Experts of a small language model.
Size: 14 layers, width 512.
Experts: 40 experts in each of 14 layers, 144 clamped SwiGLU neurons an expert, 4 picks a token, a sigmoid router.
Training: a variant of Adam for the experts, 1156M tokens, 19651 steps.
Below are experts of layer 10 (counted from 0) of a mixture-of-experts language model. Rows are named gate (a neuron's input weights, with its number), up (a neuron's input weights, with its number), down (a neuron's output weights, with its number) and show model dimensions 64-127. Each number is 128 + 24 x the weight over its row's rms, rounded and kept within 0 to 255.
Before each expert's rows: "gets" lists some tokens that make up at least twice as much of what it gets as of all text. This comes from a sample of Wikipedia text that the model never trained on. Tokens count by the router's weight.

# expert 10
gets: " the", " a", "'s", " his", " The", " an"
gate0 [167 136 122  94  87 154 133 153 112 131 110 120 124 151  97 130  86 113 126  92 146 119 129 132 103 126 140 115 132 168 125 106 162 107 100 139 112 128 154 148 154  84  84 133 161 151 127 144 122 137 134 140 149 131 181 110 173 146 166 122 141 127 151 129]
up0 [206 118 104 119 127 128 180 133 113 169  98 170 108  87 113  56 114 101 149 116 107 163 139  94 138 126 164 100 152 156 144 113 158 108 118 149 104 147 148 144 171 113 131 112 142  95 133 143  73  97 129 117 124 142 134 114 129 143 176 149 141 145 111 127]
down0 [210 142 172 109 139 144 141 146 117 106 100 136 125 161 147 136 119 120 146 121 151 126  82 117 118 133 124 156 161  99 126 162 108 101 104 140 103 134 113 175 164 110 127 104 114 121 142 126 115 118 111 180 119 155 149 106 161 109 163 137 174 130 127 129]
gate1 [179  87 148 118 118 159 104  97 117 124 176 125 158  85 119 127  73 107 135 135  71 129 137 106 107 106 185 116 165 140  87 113 134 144 121 138  52 128 158 134 138 155 124 130 155 102 152 142 107 121 109  72 162 113 126 137 148 177 109  79 139 154  99 132]
up1 [133 115 124 148  94 168 128 125 114 166 185 143 162 120 136 154 118 124  91  97 109 125 124  87 130 100 173 153 153 120 110 110 137  95 108 108 103 133 126 121 117 122 109 140 158  82 129 119 132 136 132 135 146 142 139  95 121 168 120 140 110 157 141 142]
down1 [106 166 104 128 109 138  99 109 125 146 162 124 124 132 129 125 101 114 147 130  87 168 118 103 141 119 150 128 136 126 118 110 131 146 156 143 147 123 120 184 109 126 128 131 158 151 144 120 148 138 111 121 167 132 144 103 147 114 145 136  90  86 131  98]

# expert 11
gets: ",", ".", "s,", " at", "),", " as"
gate0 [114 155 159 151 162 153 122 100 106 125  92 141 104 145 133 129 142 157 116 148  92 124 144 137  92 122 122 105  77 132 107 126 147 129 132 130 153 170  88 112 113 124 131 126 144 143 121 117 119 108 111 107 122 157 123 142 111  88 151 146 106 137 140 150]
up0 [142 123 101 149 154 146 102 130 152 143 123 105 181  79 154 105 115  78 143 132 191 113 110  70 142 143 128 176 167 122 164 128 113 134 113 166 133 146 122 142 114 150 112  99 117 152 150 128 106 115 153 138 146 103 170 126 127 159  66 116 102 148 169 131]
down0 [128 133 164 114 143 146 119 149 135 114 140 143 118 124 120 153 101 138 109 145 117 124 157 141 120 156 157 136 111 109 106 151 138 110 155  94 122 143 130 107 109  98 129 140 161 104 120 114 152 178 133 131 117 156 129 132 121 134 143 150 101 169 135 145]
gate1 [184 120 114 126 132 111 152 155 100 133 108 135 137 144 150 134 120 131 134 146 146 113 113 142 102 108 125 175 132 125 120 169 149 158 142 134 131 146 146 123 126 113 158 150 127 120 170 138 144 108 164  67 160 130 147 146 129 132 169 165 123 158 140 109]
up1 [ 92 105 150 148 107 189 102 118 122 109 128 157 127  82  88 124 117 110  95 136 127 124 141 127 145 115 138 122 134 153 101 156 122 114  83 103 129 138 135 169 138 137  85  94 102 158 126 129 100 144 132 183 122 143 145 107 112 158 114 127 111 134 104 125]
down1 [141 136 119 118 149 148 132 121 142 113 100 149 163 126 137 153 103 141 165 116 124 126 142 105 116  92 136 140 144 133 147 141 151 118 146 134 126 155 159  83 107 148 114 104 159 109 115 115 155  93  98 125 128 140 170 129 114  99 127 128 124 148 103 141]

# expert 7
gets: " of", " for", " as", " to", " that", " on"
gate0 [103 129 102  98 136 130 136 124 138 122 132  76 115 127 144 153 133  90 146 170  92 155 117 177 130 151 124 135 133 143 134 149 109 110 193 118 157 139 151 161 136 124 135 115 160 122 103 127 122 144 119 166 131 118 144 171 133 114  99 126 115 145 118  85]
up0 [164 136  86 126 115  90 121 119 118 112  97 134 153  96 130 147 108 132 145 124 144  94 128 140 131 154 119 112 107 125 116 115 118 151 184 147  93 146 140 107 107 104 122 117 189  84 127  94  89 124 103 139 160 114 149 137 104 157  65  95 119 192  99 101]
down0 [ 94  98 126 117 140 130 129 150 152 126 161 116 106 123 125 127 122  98 147 108 130 128 168 127 127 104 161 118 185 170 137 100 115 127 135 104 133 170 113  96 134 144 115 152 146 123 101 173  86 160 186 133 135 129 140 106 141  90 158 151 116 133 132 131]
gate1 [137 133 107 102 128 112 114 114 106 125 106 150 128 132  62 155  89 110 134  84 139 112 137 140 105 106 114 166 142 118 163 161 109 126 109 158 115 105 126 128 134 125 177  93 122 122 138 160 122  94 107 103 145 123 130 121 131 110 140 125 159  99 110 134]
up1 [157 133 160 126  98 192 107 132 138 147 106 124 147 137 110 148 112 151 148 132 103 140 168  98 108 105 153  74 124  99 141 157 100 132 107 142 120 138 193 106  94 124 126 113 118  90 107 150 109 104 100 121 127 178 104 182 143  96 134 121 163 141 131 144]
down1 [ 67 152 109 142 143 162  90  95 106 131 100 145 139 142  86 118 135 146  76 122 140 102  80 147 140 123 125 145 110  86 112 119 118 107 104 174 150 107 123 122 113 163  74 151 120  91 154 138 124 108 112  95 142 144 152 154 123 111 121 124 164 128 175 153]

# expert 38
gets: "\n", " was", " is", " |", " were", " are"
gate0 [157  95 123 170 109 125 167 109 157 119 149 116 133 118 125 108  73 126  94 108 111 171 148 119  89  87 119 116 104 168 118  82 137 130 141 146 167 137 138 142 110 147  96 131 137 145 106 117 121 126  78 132 119  96 140 139 137 155 126 104 153 122 103  90]
up0 [171 108 148 140 121 160 170 104 133 133 144 116 115 124 166 124  76 110 124 125 102 130 142 112 136 106 157 133  99 176 158 133  92  87 173 169 128 132 141 155 109 126 130 141 122 126 127 122 141 138 136 132 157 131 127 127 150 123 116  94 126  94 125 100]
down0 [107 102 103 126 124 113 181 131 141 139 165 106 123 142  95 143 133 111 117 135  99 107 117 110 153  85 163 163 114 146 139 122 149 100 105 115 103 141 136 171 114 153 148 145 172 112 148 141 140 110 168 159 130 152 108 156 116 126 119 191  83 153 137 151]
gate1 [134 144 169 154 195 129 124 143  84  67 114 154 143 157  76 121  87  84 106 143 127 154 114 137 154 164 124 148 142 150 125  88 122 134 149 140 125 143 126 102  97  68  94 110 122 137  73 131 156 102 129 129 161 154 145 177 144 118 116 150 119 145 148 149]
up1 [182 106 154 158 131 202 133 122 136 132 103 165 115 102 128 143 114  85 112 164 151 116 133 135 188 184 128  91 141 119 108 117 124 133 149 127 105 132 117 137  89 107 124 146 121 148  68 145 129 116 122 134 123 137  94 193 122 102 128 116  81 158 128 163]
down1 [128 107 195 155 150 106 126 128 109 120 152 114 131 108 101 123 107 131 150 133 104 122 115 143 148 153 136 117 130 121 124 108 147 163 136 122 156 120 103 107 153 136 152  97 136 132 126  93 173 145  96 177 139 161 151 134 133 113 125 120  77 124 123 134]

# expert 31
gets: " and", " of", " as", " with", " for", " to"
gate0 [105 115  93 159 173 151  99  87 109 156 110 160 101 186 138 147 117 121 160 131 116 137 120 138 155 143 104 124 127 121 101 130 109 129 166  76 151 103 117 127 142  96 136 123 140 132 136 116 119 165 130 137 138 123 132 149 123 116 147 142 133  93 119 109]
up0 [134 136 109 174 112 154 132 185 147 131 111 172 123  85 115 108 142 121  91  92 113  87 113 152 149 142 121 156  93 135 127 110 123 150 177 123  92 161 107 113 138 129 105 154 111 116 118 169 160  96 125  89 161 119 128 169 147  91 128 115 121 133 133 108]
down0 [106 109 116  87 139 131 133  80 156 160 142 131 145  97 142 126 111 151 156 101 144 132 143 111 117 141 122 145 108  96 131 118 158 141 166 114 136 151 122  97 139 135 126 109 139 117 134 106 151 175 118 143 126 143 154 159 136 130 124 109 124 152 188 104]
gate1 [138  93 132 107 145 146 111  74 121 122 135 172 130 124 143 114 117 140 123 121 118 102  97 117 154 161 111 124 123 117 109 139 104 126 151 133 110 143 112 132  88 107 126  76 169 125 138 111  99  79 101 140 152 129 160 130 162 136 132  76 119 137 117 126]
up1 [110 100 158 129 137 144 135 113  84  98 149 169 125 148 140 118 127 125 133 107  94 149 123  86 181 130 106 126 115 127  82 121  80 117 147 124 150 150 155 126  85 160 138 130 132 112 131  86 145 112 127 127 129 120 149 138 134 111 126 140 105  97 160 155]
down1 [124  96 127  81 109 126 103  76 130 121 128 181  58 102 144 148 102 107 133 142 120 141  85 112 137 136 103 106  80 107 170 159 101 164 136 142  69 151 137 146 132 104 119 160  88 115 117 143 164 130  91 128 103 125 122 142 107  99 107  99 117 172 127 124]

# expert 9
gets: " in", " of", " to", " on", " from", " for"
gate0 [130 149 128 128 151 158 110 115 105 115 125  77 156 120 150 115 112 130 141 100 107 155 107 111 149  94 170 109 111 116  72 194 129 158 106 142 131 149 144 118 149 160 123 138 173 113 104 132 112 135 156 148 151 146 120 144  86 137 112  90  90 129 154 140]
up0 [140  94 163 144 118  86 139 135 121 118 144 125 132 133 121 131 110 165 155  93 121 108 114 142 129 114 102 186 154 119  77 110  98 124 105 122 122 124 144 128 127 160 130 103 120 130 156 128 131 131 128 123 154 125 113 131  97 106  83 124 115 134 122  97]
down0 [133 150  91 105 102 169 147  81  96 133 103 127 101 127 140 146 101 131 110 122 154 103  86 103 101 144  89 107 160 122 107 150 111 134  89 122 115 161 122 147 134 137 144 142  90 133 102  93 139 149 147 122 132 183 136 105 115  67 117 131 127 116 106 157]
gate1 [174 159 147 130 156 133 107 100 110 119 104 126  97 110 140 137 108 154 150 109 112 128  96 140 153 133 193  86 158 148 110  81 186 124 119 135 153 123  98 138 118 122 107  82  88 117  92 152 137 142 166 141 120 126 107 188 129 114 124 149  67 129 147 147]
up1 [139  80 108 175 145 128 113 152 125 123 180 138 148 160 124 116 120  85  97  84 109 110 162 109 140 133 136 155 133 128 107  98 133 100 105 133 134 151 156  99 163 168 125 131 119 158  96 114 156 150 208 122  79 141 128 129 148 120 127 110 101 119 163  83]
down1 [165 150 111 172 139  98 124  91 148  76 131 119 140 148  98  98  80  96 131 116 144 124 170 159  93 138 129 153 151 126 149 126 124 116  88 128 152 139 166 199 120 123 136 115 159 109 111  91  88 135 165 134 100 129 153 121 123 140 120 126 156 138 155 153]

# expert 23
gets: " |", " ", " was", " 0", " a", " were"
gate0 [117 114 160  87 132  85  65 144 131  98 133 132 131 132 155 113 155  84  70 125 117  97 118 122 156 136 112 140 171 145 100 135  90 130 118 117 129 137 150 136 101 142 107 102 118 129 135  76  92 119  76 143 160 120 123 102 155 132 115 125 113 121 122  83]
up0 [139 120 156  91 136 139 157 136  79 135 114 147 111 105 172 158 171 107  92 121 112 133 118  99 151 153 132 181 146  92 142 113 138 129  79 107  88 104 134 101  95 141 153 105 111 111 138  93 122 102  85 136 162 107  83 115 170 115 103 167 105 170 134 138]
down0 [112 142 118 108 190 142 157 117 118 131 155  80 119 124 178 174 174 100 127 141 130  95 123 108 142 115 163 127 153 104 151 156  87 130 107 146 128 153 159 157 106 136 138 103 156  81 124 101 160  90  82  94 108 139 134 120  85 148 155 161 155 130 161 172]
gate1 [135 140 109 163  97 133 130 124 141 142 140 131 117 126 136 137 170 121 126 104 100 127 186  95 133 139 152 150 136 134 111  92 115  89 138 155 117 127 131  96 140 129 169 130 181 130 136 172 118 139 148 132 161 111 113 131 125  88 140 126 133 115  86 128]
up1 [176 121 113 155 137 144 136 132 126 140 105  87 164 135 139 105 135 100 111 144 105 124 149  84 121 161 104 149 118  63 111 122 117 120  93 180  93 115 125 105 102 157 106  86 129 105 109 152 108 156 117 100 158 116  85 121 127  87 153 133 120 125 144 131]
down1 [120 142 145 175  86 142 138 110 131 136 133 137 160 134 124 116  70 147 124 117 156 169  86 101 154 126 149 106  87 138 127 165 158 115 123 112 128 139 140 102 159 117 176 140 103  75 144 130 143 126 107 147 119 123 120 174 128  86 130 119 176 145 186 136]

# expert 5
gets: "\n", " by", ".", " that", ":", "s."
gate0 [ 72  97 138 144 163  79 120  89 103 100 133 135 122 103 128 128 114 127 125 106  99 111 138 151 121 121 129 128 178 116 102 110 141 141 123 128 142 139 164 121 140 129 135 125 132  95 109 155 153 101 154 147 139  86 149  70 139 115 128 141 144  86 127 125]
up0 [162 128 141 124 105 117 141 145 149 131 117  75 105 177 114 102 125 140 128  83 141 156 152 110 126 144 124 178 129 145 124 141 127 134 134 149 132 135  92 113 129 133 172 113 109 183 120 167 131  87 137 128 157 130  52 150  93 102 153 116 134 110  98 176]
down0 [ 97 147 176 152 145 125 111 129 132 137 146 109 110 128 141 133 116  94 114 128 149 137  49  99  91 132 128 100 136 130 101 121 132 104 159 154 131 146 134 101 134 136 111 143 128 124 116 121 108 159  76 138 133 140 104 156 165 123 130 124 131 113 167 122]
gate1 [ 96 119 128 136 125 107 131 101 121 110 119  91  66 156  95 158 144 143 154 129 129 117 145  95 132 132 176 121 204  72 118 123 161 132 126 141 114 161 120  83 146 132 115 140 147 150 134 134 132 107 125 130 118 135 129 148  97 124 148 129 124 149 153 114]
up1 [157 101 153  90 137 128 153 117 140 146 112 154 134 119 102  90 119 113 150 138 159  77 121 105 104 155 119 151 106 122 123 121 130 125 150 117  98 133 131 150 129 122 132 107 106 129 110 166 132 136 136  75 115 136 121 166 130 124 127 139 141 141 120  93]
down1 [141 119 140 123 111 130 134 150 113 122 106 149 174 126 123  74 160 177 135 104 134 167 121 121  92  86  86  95 147 140 154 125 148 184 131 130 129 162 161 164 148 132 126 148 131 109 114 113 109 162  94 117  95 161  90 126 161 149 128 148 111 173 112 125]

# expert 12
gets: " |", "|", " won", "ov", " Championships", " m"
gate0 [119  92 114 130 100 139  90  96 148 152 132  81 132  78 122 127  79 122 114 107 121 109 141 116 134 154 123 153 106 134  85 158  84 133 125 123 108 112 132 117 116  88  94 128 112 110 135 114 140 103  94 130  95 146 119 140 100 112 143 172  93 113 102  95]
up0 [146 130 122  94 143 154 120  98 142  84  93 155 174 125 142 122 119 108 122 140 173 147 151 127 138 102 162 121 106  95  96 110 107 125 165 131 132  94 160 119 108 139 118 116  84 123 119 151 123 131 182 107 113 102  74 126 126 150 138 128  85 130 166 101]
down0 [118 128 122 115 132 141 109 129 144 137 143 153 144 123 135 134 115 132 131 132 125 135 155 170 111  99 113 137 166  74 133 140 118 122 212 119 152 160 185 141 121 149 124  84 146 118 164  79 123 152 137  99 125 135 110 129  84 155 114 163  64 117  75 164]
gate1 [130 123 118 133  85 125 131  87 141 133  99 144 142 159 172 158 142 123 130 103 123 126 124 121 124 153 126 136  85 141 142 155 138 117 127 159 162 188 124  60 137 135 137 161 150 168 117 137 123 117 153 134 158  96 130 128 139  79 162 116 114 135 149 120]
up1 [149 148 146 134 144 128 150 132  59 123 111 136 152 122 150 132  85 136 109 176 173 139 121  94 144 165 173 138 123 139 115 148 114 114 136 156 142 189 152 122 135 139 110 116 118 113 138 169 135 114 108 147 115 141 137 164 141 138 151 133 134 124 139 128]
down1 [180 114 122 110 137 127 161 121 127  91 123 102 173 119 118 147 106 140 131 120 144 147 143 107 137 121 136 121 179 147 114 109 142 147  75 104  98 131 132 115 112 133  98  95 136 127 143 124 139 151 126 132 132  95 180 158  94  97 139 169  90 136  81 173]

# expert 35
gets: "\n", " ", " not", " to", " also", " was"
gate0 [164 115 138 114 107 107  93 169 122 154 117 161 104 110 142 124 144 130 183 134 111 148 135 156 213 140 106 176 150  93  93 148 114 138 115 150 106 136 101 161 150 138 144 128 116 135 128 172 138 126 114 129  91 155 118 165 165 132 118 151 147 156 135  90]
up0 [103 151 153 105 142 121 143 159 119 137 119 117 111  97 184 160 112 105 169 111 167 106 132 146 111 110 151 117 155 142 124 103 118 117 162  99 176 149 141 144 145 118 120 165 101 156 110 129 148 172  89 115 139 117 121 150 144 132 114 127 168 135 141 147]
down0 [168 108 162 148 128 157  96 148 119 151  90 103 134 134 133 126 154 130 108 167 131 118 165 205 147 137 116 146 102 111 111  97 109 172 133 100 130 118 128 118 140 158  86 174 160  95 110 127 164 164 108 145  99 120 147  99 139 115 137 126 114 135 127 112]
gate1 [ 95  88 146 113 130 133 159 147 112  93 104 144 154 148 145 148 123 146 125 117  94 128  77 149 143 141 145  90 117 159 128 141 103 149 129 137 152 130 142  90 131 133 117 139 141 121 154 146 113 172 135 121 108 123 125 136 118 121  83 121 115 100  90 147]
up1 [120 104 138 126 117 177 179 141 136 101 104 104 138 111 121 146 158 114 160 117 153 122 152 140 106 156 135 145 113 143 132  73 165 110 133 136 180 109 108  97 180  75 105 132 106 140 117  90 138 139 137 125 143 113 155 114 179 140 109 102  85 137 117 155]
down1 [127 114 104 136  89 127  93 133 144 124 130 129 169 129 130 113 109 122 137 115  91 104 137 145 116  94 136 134 130 115 148 157 146  99 100 124 143 110 128 170 100 109 135 132 127 113 111 100  84 150 101 114 104 136  98 156 112 132  71 115 125 143  99 131]

# expert 20
gets: " the", " in", " of", " a", " The", "The"
gate0 [112 123 142 125 137 150 117 152 150 106 171 115 149  82 114 127 106 133 129 137 167 149 145  97 176 117 120 117 121 117 112 106 137 107 123 115 134 165  92 124 100 128 123 154 130 115 146 107 134 147 102 149 133 131 137 132 120 128 115 126 110 133 171 124]
up0 [122 145 131 155 157 154 131 153 121 152 155 112  84 134 126 131 167 129 131 142 126 149 149  77 162 161 124 130 150 137  95 147 132 146 110 112 113 145 103 129 126 122 108 121 106 128 132  66 144 118 139 156 106 134 148 147  96 150 127 182 145 128 121 141]
down0 [ 89 108 112 157 152  99 138 143 100 145 111 121 124 134 132 135 133 174 127 136 111 131 150 171 162 103 128 125 161 144 112 161 121  86 148 149 102 155 122 113 109 155 113 112 148 127 137 142 110 142 114 138 117 150 167  80 144  75  85 160  70 142 129 146]
gate1 [173  76 115 134 176 139 151 129 130 134 103 109 118 154 117 149 151 125 145 111 100 175 151  80 133 165 134 129 100  89 166  86 128 138 103 150 142 149 146 126 120 121 143 114 129 118  85 146 123 138  57 114 171 117  95 124 111 137 151  85 111 141 146 174]
up1 [128 118 143 153 153 123 119 117 141 153 153 133 125 105 122 182 181 111 119 103  95 137 146 115 136 146 159 107 117 106 138 100  94 129 117 143 125 192 161 175 135 123 127 130 111 149  89 112  97 128 136 143 120 112 121 135 119 101  95 113 117 123 150 160]
down1 [ 68 109 139 128 148 139 109 123 143 150 129 121 142 113 125 145 133 134 147 145  99  95 103 162 155 114 169  84 107 131 138 125 108  82 111 122 143 111 100 151 107 136 128 108 111 166 174 137 117 150 132 150  92 116  92 113 111 122 143 149 133  83  90  96]

# expert 28
gets: " the", " |", "|", " The", " a", "The"
gate0 [125 116 125 175 120 147 113 111 131 100 101 117 122 138 139 105 167 143 129 129 141 153 138 126 138 141 121 131 128 205 151 132  99 143 132 114 135 112  88 105 160 132 132 119  99 130 100  83 150 137  91 104 107 121  94 148 127 179 133 112  92  79 110 161]
up0 [ 86  73 134 143 125 113 153 126 105  78 130 126 128 129 141  91 127  85 152 106 155 150 132 133 172  97 150 154 171 104 155 108 147  67  98 155 154 108 119 157 137 129 120 121 148 137 119 130 146 136 148 145 163 115  96 122  98 118 121 105 131 104 128 131]
down0 [120 111 134 124 138 115  89 124 143 110 145  91 115 123 115  89 128  93 130 122  98 129 112 161 165 120 119 198 124 103 134 145 122 102 137 137 109 172 133 143 154 139 116 161 140  99 116 153  94 136 116 174 129  88 144 121 142 113 124  73 127  77 118 152]
gate1 [100 101 140 162 132 136 134 131 117 168 134 174 161 107  92 145 113 100 128 117 109 164  92 122 165 142 136 143 105  90 103 105  94 136 141 166 102 123 146  94 133 136 102 125 155 110 163 134  95 132 106 164 153 111 116 125 125 133  80 115 120 185 168  84]
up1 [ 93 121 161 111 100 136 106 123 157 153 127 121 120 146  83 120  99 155 154  97 111 135 131 142 159 135 140 111 108 115  92 109 121 151 100 158 106 120 106 149 127 165 139 150 139  79 135 166 156 173  96 140 146 120 100 123 127 141  97 127 140 163 152 100]
down1 [116 122 114  96 141  66 167 158 161 130 127 121 199  89  96 178 111 123 113 129 128  64  97  98 108 105 122 135 133 107 140 183 112 128 128 146  95 163 112 148 137 126 138  96 125 135 138 122  81 133 106 116 102 114 147 148 147 155 118 123 128 132 164 136]

# expert 15
gets: " |", ";", ");", " Best", " –", " by"
gate0 [159 125 107 110 115 136 174 122 124 131  97 134 136 115 123 176 172 119 149 114 116 121 161 132 117 151 133 109 121 109 111 130 132 118 168 182 118 121 194 145 132 140 163 101 131  98 143  84 143 171  95 150 101  91  81 100 152 147 136 116 172 120 129 104]
up0 [135 114 126 127 134 155 114  93 137 129  93 133 127 153 172  95 145 106 134 146 169 134  97 161  97 170 133 126 109 113  92 118 111 117 126 104  78 140 131 149 107 101 108 140 109 155 118 118 150 132 155 114 162 140 134 101 119 135 122 141 123  87 115 160]
down0 [159 147 120  97 138 100 141 184 115 168 127 108 137 111  96 111 157 134 121 141 156 129 140 152 152 138 134 144 127 126 155 154 124  94 138  96 142 141 148 123 126 100 127 131 150 106 131 125 111 138 104 168 124 144 129 123  96 134 137 126 196 152 108 128]
gate1 [125 111 132 108 141 140 104 141 125 107 126  89 145 129 151  81 131 146 161  85 132 133 135 163  83 143 130 122 147 136 141  97 126 157 132 189 168 111 124 114 135 131  96 139 160 115 118 128 168 177 151 139 154 113 115 115 160 215 148 151 149 116 150 148]
up1 [136 131 143 108  95 108 141 147 161 105 149  85 132 139 122  95 106  99 120 160 117  84 141  79 141 143 159 176 151 115 119 106 102 125  90 151 147 149 105 128 163 118 126 134 136 107 121 112 169 100 132 112 142  85  95 130  78 156 126 108  94 131 162 121]
down1 [128 132 141 157 170 145 124  81 120 166 131 170 140 139 171 159 100 141 188 104 120  96 124 122 169 148 152 129 141  79 109  92 142 130 141 106 141 148 136 136 113 113 135 143 136 125 123 120 131 150 122 155 138 122 130 131 145  83  97 173 138 128 132 123]

# expert 0
gets: "\n", " and", " or", " but", " &", "/"
gate0 [139 117 111 110 144 117 142 163 155 136 115 114 136 122 173 132 112 168 137 123 156 138 127 120 103 142 111 187 121 147 122 105 126 153 144 115 113 122 116 130 114 110 135 109 105 102  77 129 140 101 139 139 179 130 114 185 162 159 161 142 101 115 144 164]
up0 [128 118 162 120 164 104 107 145  98 141  95 151 145  72 142 125 115 164 109 118 134 152 162 132 122 148 120 136  78 158 162 121 131 143 196 131 145 118 118 141 116 142 120 140 148 132 106 114 165  90 128 142 134 150 137 113 127  93 147 110 100 119 116 128]
down0 [127  88 117 107  97 130 164 133 116 119 119 121 129 142 116 124 123 152 114 134 109 140 151 136 124 107 139 120 104  93 124 152 132 113 132 153 136 145 139 138 134 105 180 113 145 123 141 114 117 137 172 182 143 112 116 137 125 125 133 167 114  89 117 107]
gate1 [ 74 126  97 129 142 151 155 156  95 133 157 140 114 101 105 153 114 147 151 123 148 159 132 130 137 162 134 118 195 153 145 114 133 153 140 129  93 100 116 136 134 146 152  85  94 144  90 128  75  97 133 125 140  87 141 152 105 115 123 108 102 121  90 122]
up1 [191 122  91 142 138 140  84 122 101 127 103 145 103 124 113  94 124 153 136 119 120 154 112 118 190 146 137 136 124 119 113 144  96 152  90 114 118 171 122 153 126 146 108  80 115 114 169 142 136 112 148 138 134 125 123 104 149 153  75 167 115 124 131 121]
down1 [109 118 119 126 103 108 119 132 129 109 123 115  75 142 130 138 140 116 145 121  96 118 131 142 162 125 128 109 125 122 108 110 115  87 161 144 135 131 118 106 111 142 137  83 133 102 129 124 139 145 136 119 131 133 132 147 122  66  92 146  67 126 150  81]